Weights of a small mixture-of-experts language model, trained from scratch on English Wikipedia.
Size: 8 layers, width 128.
Below are experts of layer 4 (counted from 0) of a mixture-of-experts language model. Rows are named router (the router's row for the expert), gate (a neuron's input weights, with its number), up (a neuron's input weights, with its number) and show model dimensions 0-127. Each number is 128 + 24 x the weight over its row's rms, rounded and kept within 0 to 255. Numbers have three digits each.
After each expert's rows: a language model's description of what the expert responds to; "comes after" lists some tokens at least twice as common just before its tokens as in all text. This comes from a sample of Wikipedia text that the model never trained on. Tokens count by the router's weight.

# expert 39
router:139160152137141157151132174084122130187125133120144154172158120116101082110096093115141141163117091110112150120105165124149151136116108140121124181163116094100131179113098151151127090141136091145131170135103135141143137137140117150095128139141124163104179125136135156135116147139143105139136101113146123136153096145144173114081128124164092116145076176139139136120122161145115133148147
gate2:113141125100119118111115122153137159115134133119137113146121113110113095129155160134120101154114130084151110121103146119124148127084119126123138129136156088131162108089125141071161115143138147092084139140152144153128157154151084158123163147080150131071162137179114130116136127108187119132141110143159136116117119127125135115083153138142121117165184140132187113128098138148086130189147
up2:087149150117118135097128151134123157128128134147141108149109112129109067135161121120136135179120104119155098117087111142111144117080139142152140161171132109105143138106105124099135110124154142082099180130124115142164133164142103145124133162090155132087159141177144162158145135128134129132093093158134124114103128119126092100095183168159126099159116129143153143119145149182119120164108
What it handles: Prepositions opening a sentence or clause, mostly In, in, On, During, After, By, as in In the late 1960s, In 1922.
comes after: ". ", "\n\n", "In ", "ed ", "). ", "Des"

# expert 57
router:161126133117155148150138154106162114188106162135160116107108134143096085128163091133145124167163108093105131143116143124086133126099106100092144154170084114107115176115157181126105138111150123127105114130093151143122120143114127126113128159145103159160139156134127144122096171105123123107090104129145153147154145143124125148096147115155139142104108146180132157116137132121173088161164
gate11:118124107088195149109129128146086134100160096107109125116139163137130122168128122120123145155182108140181109146172097121090130139119131112160127131125162111131159153180152144170087146139143128145118146118125113148180098175117148090104119131132133141162134148102090126114108150137091129124132148119107136121148132106113137127159167152106101107171127118135143161116128064141129138157156
up11:102115138125103127132162149131132098107181130127112129134131130147112146097109119131124133136081142129134114130137103122081113125148150158152120185124149120143100089124093136089143102136117150169135142175144151135153107114102137108144175111061152117125149078142132081087120139168096130153139102112120181155130115150116119160124105128169109140122122123137158125090085084136095169142118
What it handles: Commas and conjunctions joining clauses in narrative prose, especially and, but, while, although, when, as in and, in 1263 or but, reportedly.
comes after: ", ", "s", "ed", "es", "However", "ing"

# expert 58
router:121116157127166163148154178105115125143142140136149170131156143128097075116118108104158169140119102139126192153126150110097123117116115121103158174157124091118109181128137175128124114116090117122100096174115114144133169152138105134118119137142092179109144110111129144118122155139119100127119109149119166152154115136165147143087144121149115137118096159184097126130147158112133135154158
gate4:160063142110124125161133127106128137107080126138094089099122137107121106140089094114134153174141127154138101168151123125082103122101161160150177120155155106079152110105172168086144101115103102088145126123115103164144119143124108132111127125137148084131125105094147130127128143128123176108119145108120138081170133139159159132099123136158132124097138140114145121115100097155142132137095
up4:095205107091135154094122151174105113147150113114162136112171105132084144149133142129112108102111162116127113117106132152170142113104107086134118141171091104145152148186123131164092134120130143154107111109136136070099147123139167108113128136099097167148104166126105123113158131125118148164127084158137107131100132150098106128139145134107136122145128160145102126112119152091135124132160
What it handles: First three digits of years (199, 201, 187) and commas after full dates or places in birth details.
comes after: ", ", "(", "in ", "–", "In ", "| "

# expert 21
router:135112174161173159091130166125136136163106178115156153138138120105086077109112087083149145165130090118140147118102162133092121116118126158118151189155150079105119183129128179132129100124136106150111108153116144141137138170149123152100133124151136176131154118136151150102099167128145126147135103120155141138157147137125129126104142132162112113115105172132118136120105122121146142154142
gate0:135124154138148124121170145137119155157143140120139140131131133143156085116090078122105132088106098124125122126122118139136140114104131145105125149093147097133117112163144107128063119137086132128117115175133082145115129121081097100127143105137136093188099129116121096098145104100113133115120141147113139159149207183100156152160137120146161132114122156157128125149149129115121087118075
up0:170094070126114116145123092138132085092134102144121114106126137120117144131168163180081125159148167126102135127145153102112125145090119089161131091159107126158154116086125102140138121111147145089138126102110134093122099157149134120138155145131119111120152102113128163161154133156102107163127116131128116107092081081125120116124106083089071153122118102139104143113117143137141156157119
What it handles: Final digits of years after 199/200/201, as in 1995, 1966, 2005; also headings and fields like History, Record(ed), CD.
comes after: "201", "200", "202", "199", "198", "197"

# expert 23
router:141148151122115148143160151081120149186118168136177140174157158129121081116121104121191138148128136116104163178095142123125128134112085106117128187178108092109118149138097152127133151120140101150128128153134118127122125127121130136113140175130117161110190122142124132113073131137126176127119103113137124148157130126136146113070121134166089134136097123136131164112120135125117143123150
gate1:113107133134100135149164146118145116087143134078136104140147114166105129141127142129125165136130114129126182117114106110115151155104151104127120161171102099172178125091122169146134106073111130153162085134079079090140115162109098108141138137138124108133174117118130092094159121125118121117161148119109133120119113181111109125135125147108160109122153107192164104135120128120142118111102
up1:104108088132098108147122107115154124152184169120113145127142164137153104104133158093118087147128144131144145151146152143112137134147127117144076138130078133161121140067132127126114155122145103139119164089129113116156111110159142142094156120168098147108139116163132129159138119114095117116142107099161125152179182130140074134131134125078131131122128113109173109096152134082107096139152
What it handles: The == heading markers after blank lines, and prepositions or verbs in running prose such as between, during, playing, taking.
comes after: "\n\n", "to ", "ed ", "in ", ") ", "|"

# expert 38
router:139166174144134159128112172097120160192100135123149151158145126119079085111092104105152124145127110116101143132097149121126150119106101132113094190175124113096115138115110138122139108126124108145105120143109136152147129141139133125135104146150111183116175123136149164126112164139129159142120096091147132163141122116143148104074109140163091120150097154127131168116117129128114131140190
gate2:086136132111121109078127111117122077113142140148160117133148088140114135095129118135142123148091154093071129121112103103118113110125190122149129127144121176148140123104097083135178126121104169102079110134143099130106083130136150131109142129127123124098132103114118107142131101156114152200076091118150130142144105115169123137092116131134141122156141152137111084101108095107109134144118
up2:124126106114116149122116144131111118126115147167150141110133156141133099128136148099091164091080113127105092118107123121135145064075110144103137138163153096146149112138142106098187096099118130107112115133112111132160050089144116115119142120138116137117111150131092106125177134125125172139097118112124141114100180120154081130147111141115125092180119138098111110100100112136107103143138
What it handles: Nationality adjectives and place-name parts such as Hungarian, Bulgarian, American, United, British, local, New, Chinese, often in tables.
comes after: "| ", "the ", "United ", "New ", "'", "Scot"

# expert 46
router:160164176102118157147136177088137130198134167115115122166158143104106056120119133118141104145140104106110138152117148146147165118084085128149145154174110099114160138119153147129126150152137096138119164137142127138116123118139138129122137150128110148114172129092154182133112141126143103150108108114156138163137125133119120125089112117143084136134097141150124131092152144102140101164165
gate0:161135119135160115116161114134122111155100121098155130151097122112133130141088163120126099100111180126126121122136149147138148133135091102107194180153113103149159083124134122121142141148124087126130166146080152122093156110165124144173162112144163172148131125167120106130134116092108120130149154175193140148122171156123121116122140124138128141144121177113148120142104170144146109115131
up0:132122153154162092117129114158139123088093149151124110093126076146123111107146144159125138128115162127153155101130117079115127150135161118097132089107101153160088166170138142102133099119146145113154125095150123133113137119098120144094141167053155132153109118094123135125108116110095139087122109143114130108119109157097113134147104135139154141125155106155106150112071098118182097111103
What it handles: Number words and determiners before nouns (two, three, many, his, her), and commas or parentheses before ages, pages or years.
comes after: ", ", ". ", "/ ", "for ", "with ", "of "

# expert 56
router:133092157143159155121105145098102161176117139129142147148169101141078102123134092092161157176125085130130156135085160125115108119123117101104149181159111089132108160103125151163102082103126109153089108134126132177167131162127146143124118115133120154128156120121145145119106170144146127142124132124149114143146101123132126112112142119153098121108071175130138160127110147151158132140158
gate2:131129129091141153127120155109166143171097108127088124097073129157124138122178159145149109105096128141111138126142127102150105101104129108131130039193101112127093137159124127114169135093142113118128077108106124127139133128135156131136148139097094104131141130135106132137105105118133152117112121119099102137134119174172137158138078121109144183095143127124098138099136115144108127128088
up2:138129139136139137125095124156188163171113088093129138083091150181103121137145135142125098175107112156113144121163172145140117132126088101096130089153117161138086151149126158102129136065109069151128082125122152139141133150133142141131156104074129135133132144126138144121115136081136130133149131115113102181138123161136170140138107107137131167114139154123128102135120110129145140106108
What it handles: Pipe separators between cells in Wikipedia tables, following names, places or numbers, such as Gunma Prefecture | Japan.
comes after: " ", ") ", "a ", "i ", "0 ", "o "

# expert 13
router:105124160141174170132116166080122137162142152118141192133149119124083095120124094114168142187110125135128157148093176144104132115114105141113121153151141105105105188120109158138136095100127135156100126166119130169143131145138129109135136114133138169120136115147171143121108177168151120131137128113143136110155119126146140142084107130143127113146063171143146143110139135128157120136147
gate0:169113169137147167149106095149117146124131110111142116059111152099155144124126135185153112140136156135127159104160136133103155115146121105174125136117143122119121132115114146157159106133113136121141110102133099118136097175137161145097121129137113130150110074115131145175156162162132150145142165112146143094145104089111146147150094112127135146083063118130167124130102103105148151117085
up0:155155112151126111142099147135129134151146082152111130107106132174081165161118122076080106162121123132133130092122154137123123128170154131118140104176116122154109113093115134129115139109135107129120158136097145150082150127178142165127108110129099135133152199086159099128116132114133164111137150116114134118144152113140109088092103120150174167128118138109085134137101120158117134080145
What it handles: Word pieces inside proper nouns, abbreviations and infobox values, such as od in Narodnyi, US in RUS, the dot in U.S.
comes after: "U", "M", "V", "N", "F", "R"

# expert 51
router:115103150109157122152107131108151132162095163097146146149102108136111116133154075119146141162156099079138159106095168140150105107121086112118148165151141129117151129135140107165142103122122103139101092127166150161143087137139105146136122102160087119128130150142161184146105171121156130145119117134169127133180108149145135156130121164161145131107109156175161135129095115099139137147157
gate3:111113088116112150150098124080119105150168144115143168129110094130148102094106118106126086105090134127131088133167162125147111126155121132161156114137138140112156158117140145121116100143092107170118104144169150160135130075140139130156151095136116118165140100117157126145172161163164120163144157112119110138107081088128128124152093145085107146110154106128132132154144151080097158119124
up3:134161141122123121096139097125126084101120157110158140122104112083159075137111111142133132123118136127183100121168106135114166132140131126127147153074150110099105103138136108130098150160146136155099165134143110170166095156094148131139099089124126116166122119112123104122129137125147142123132117097098171133085120102120175129127126155180120116116155096117209144140144099137132120101141
What it handles: Pipes and parentheses in data tables and place infoboxes, such as Population: 1,969 (2011 Census), Location (UCSC) |, Website:, population/income figures.
comes after: " ", "% ", "/ ", "- ", "km", "· "

# expert 33
router:119104150124184168107119146138117158141127119087160142125172110112068129135107084117135124184102117126138151105098147120120137092118098117095134165138105109106124156093106132152105107132128111159098141165117121147144124141144105142110143126133152154116143135124176165126079161106158102160092117114149136148167112128135168138080116113165122117142112178158158158136099162146132121134143
gate2:112137136168138161137119113107154113133126098109177104131124166129130172167129082088105122107116130143125135172132153140111145178083139123088122132116148175098094114111095107201112085111104106111150147118135140161119161094144156128138130114087108133116110130114133126096097139121170137131111132100137132146130130150127061161132114108148148160133099139147105138114118116104166093106115
up2:075143095148079109112121100157122149112114175132157179106130113162165136149126135125112163124159110134121097105094153132136117124142078141148101165138159093152130140134160130137121155085150140139098080138164139187131103152109123097127104110149098139109141160116099111128145131127121112148115129142124167102112138153155148149097097129097152116145104149080133169104101142148140101159134
What it handles: Line breaks ending an infobox field or table row before the next - field or | row, as in Clinical data, Publisher, and film tables.
comes after: "|", ")", ";", "a", "information", "ia"

# expert 37
router:126086146140153174131113133126119126143139168092145128111116152158094123110162138156115099184132125097117157135129180141080108091139092103130122136113111099149129197117157141136131117091157103135103072151131113156127126119122107112140113089120100161121129137108181139127141152128149119152108078130125168143169146129135120185146155116143152121110116129135107122096127109095164132145157
gate0:139117140129138105151119110100098091086095152130161115099122100178168140095109171150117134081152145073099133087151137095119116121154143150131126136126133116150182139136119113137140117151127121122139075153135107145116088160099140097110124166107129082133179148137152108140118125216110122117127119106141165129136130123115141166128083110120168115134113148116132131119116099142148131147143
up0:171135109161147140154107049086124122084124089092117191126111094137116156145127136148114136127103114105129107112155129126097130128123157144106174146121148166147121127139100109126139100139086165118104120152179106164106129116151140103116146130095157137159139124096132163100130141135164110137125166137102130143132104098130118139132090084091160137116133153138141093149135142122074107115126
What it handles: Digit pieces of years and figures, especially century parts like 17, 15, 184 in birth and death dates and tables.
comes after: "(", ",", "°", ".", "| ", "–"

# expert 27
router:124124180113156153111119164121114154152132144098145166140116122114108092125086062103105141171123124136144150132118168132129122091107120149115153176135117095077110144133098132167105084136130109178114140176121161143148129162142143140128104100149142145123172139133155135128084166134138099144089124116156136135164134149150171142123123141151137121112107183142140166096131125130141142150153
gate0:130103155177102145105128148117125158143119151100162113096082162127136143113096129114141135147136120130156103089133114129151125145150129183174157149114163134091093120124127136097115112135136135101116136163179109139152161156108155123123108141160156102105078133111124118161124144142138153113109142096113138100161186103094164133070146185134143105141154120134126102117132093145100124105115
up0:084089143093108154146119167138103128091118116166115117145104125115120143123129144171178114119163126114128119135167094111127106066149124128132092155114112152090137091126131159133068121142149143125112120150144098129109143112109154102161110184136136091092148147139060103127105095157128155150097104157099169144143116113144155153095111145115155124106139138116131111101138121144133154130134
What it handles: Opening parentheses after album, film or chart titles in discographies and chart tables, like Springlevend (2012), Finland Download (; also the and pieces like occ, acc.
comes after: "| ", "201", "202", "\" ", "released ", "200"

# expert 36
router:126130160128146160128112175084136138158118135092137137132155145138071078122102095120129161172089104107115183153077169113113136123120078123130145176158111117123124164095132161150153116111131097127090143162099136162135114118142113139128148133126164154117130139120138177122108137146160108142098107109140116143172137120137142129089117115141115114135089185135114136118104141145146109157150
gate3:181136111121141134114125104114125133089164127126147080140117152151114118109119142095074159159140143137193156140157124108119148108115143098174135123115164163147136115115120112108124113121145154113092157200132064128102107117116091165114133141108140132108113105107103122132113101178142109091123114087132123155134130149132109150128133103129143124130157089134168141128128093110136077155112
up3:082104143120136106137106145124122126176120131119107151124129125114128131099114117141143108129138118099063123130101134113146115148150111181160147129163105130131122144121142110180139115139112116167159112070129174141152125123145148121145113083141122118137142174160171177112153149097097112139160130180173149113159173129140129120163124135115104120096097165131089130128118139152145182098113
What it handles: Compass words and their pieces in place descriptions, such as south, west, northeast, southeastern, near, across, often after "the" or "in".
comes after: "the ", "in ", "of ", "to ", ", ", "the"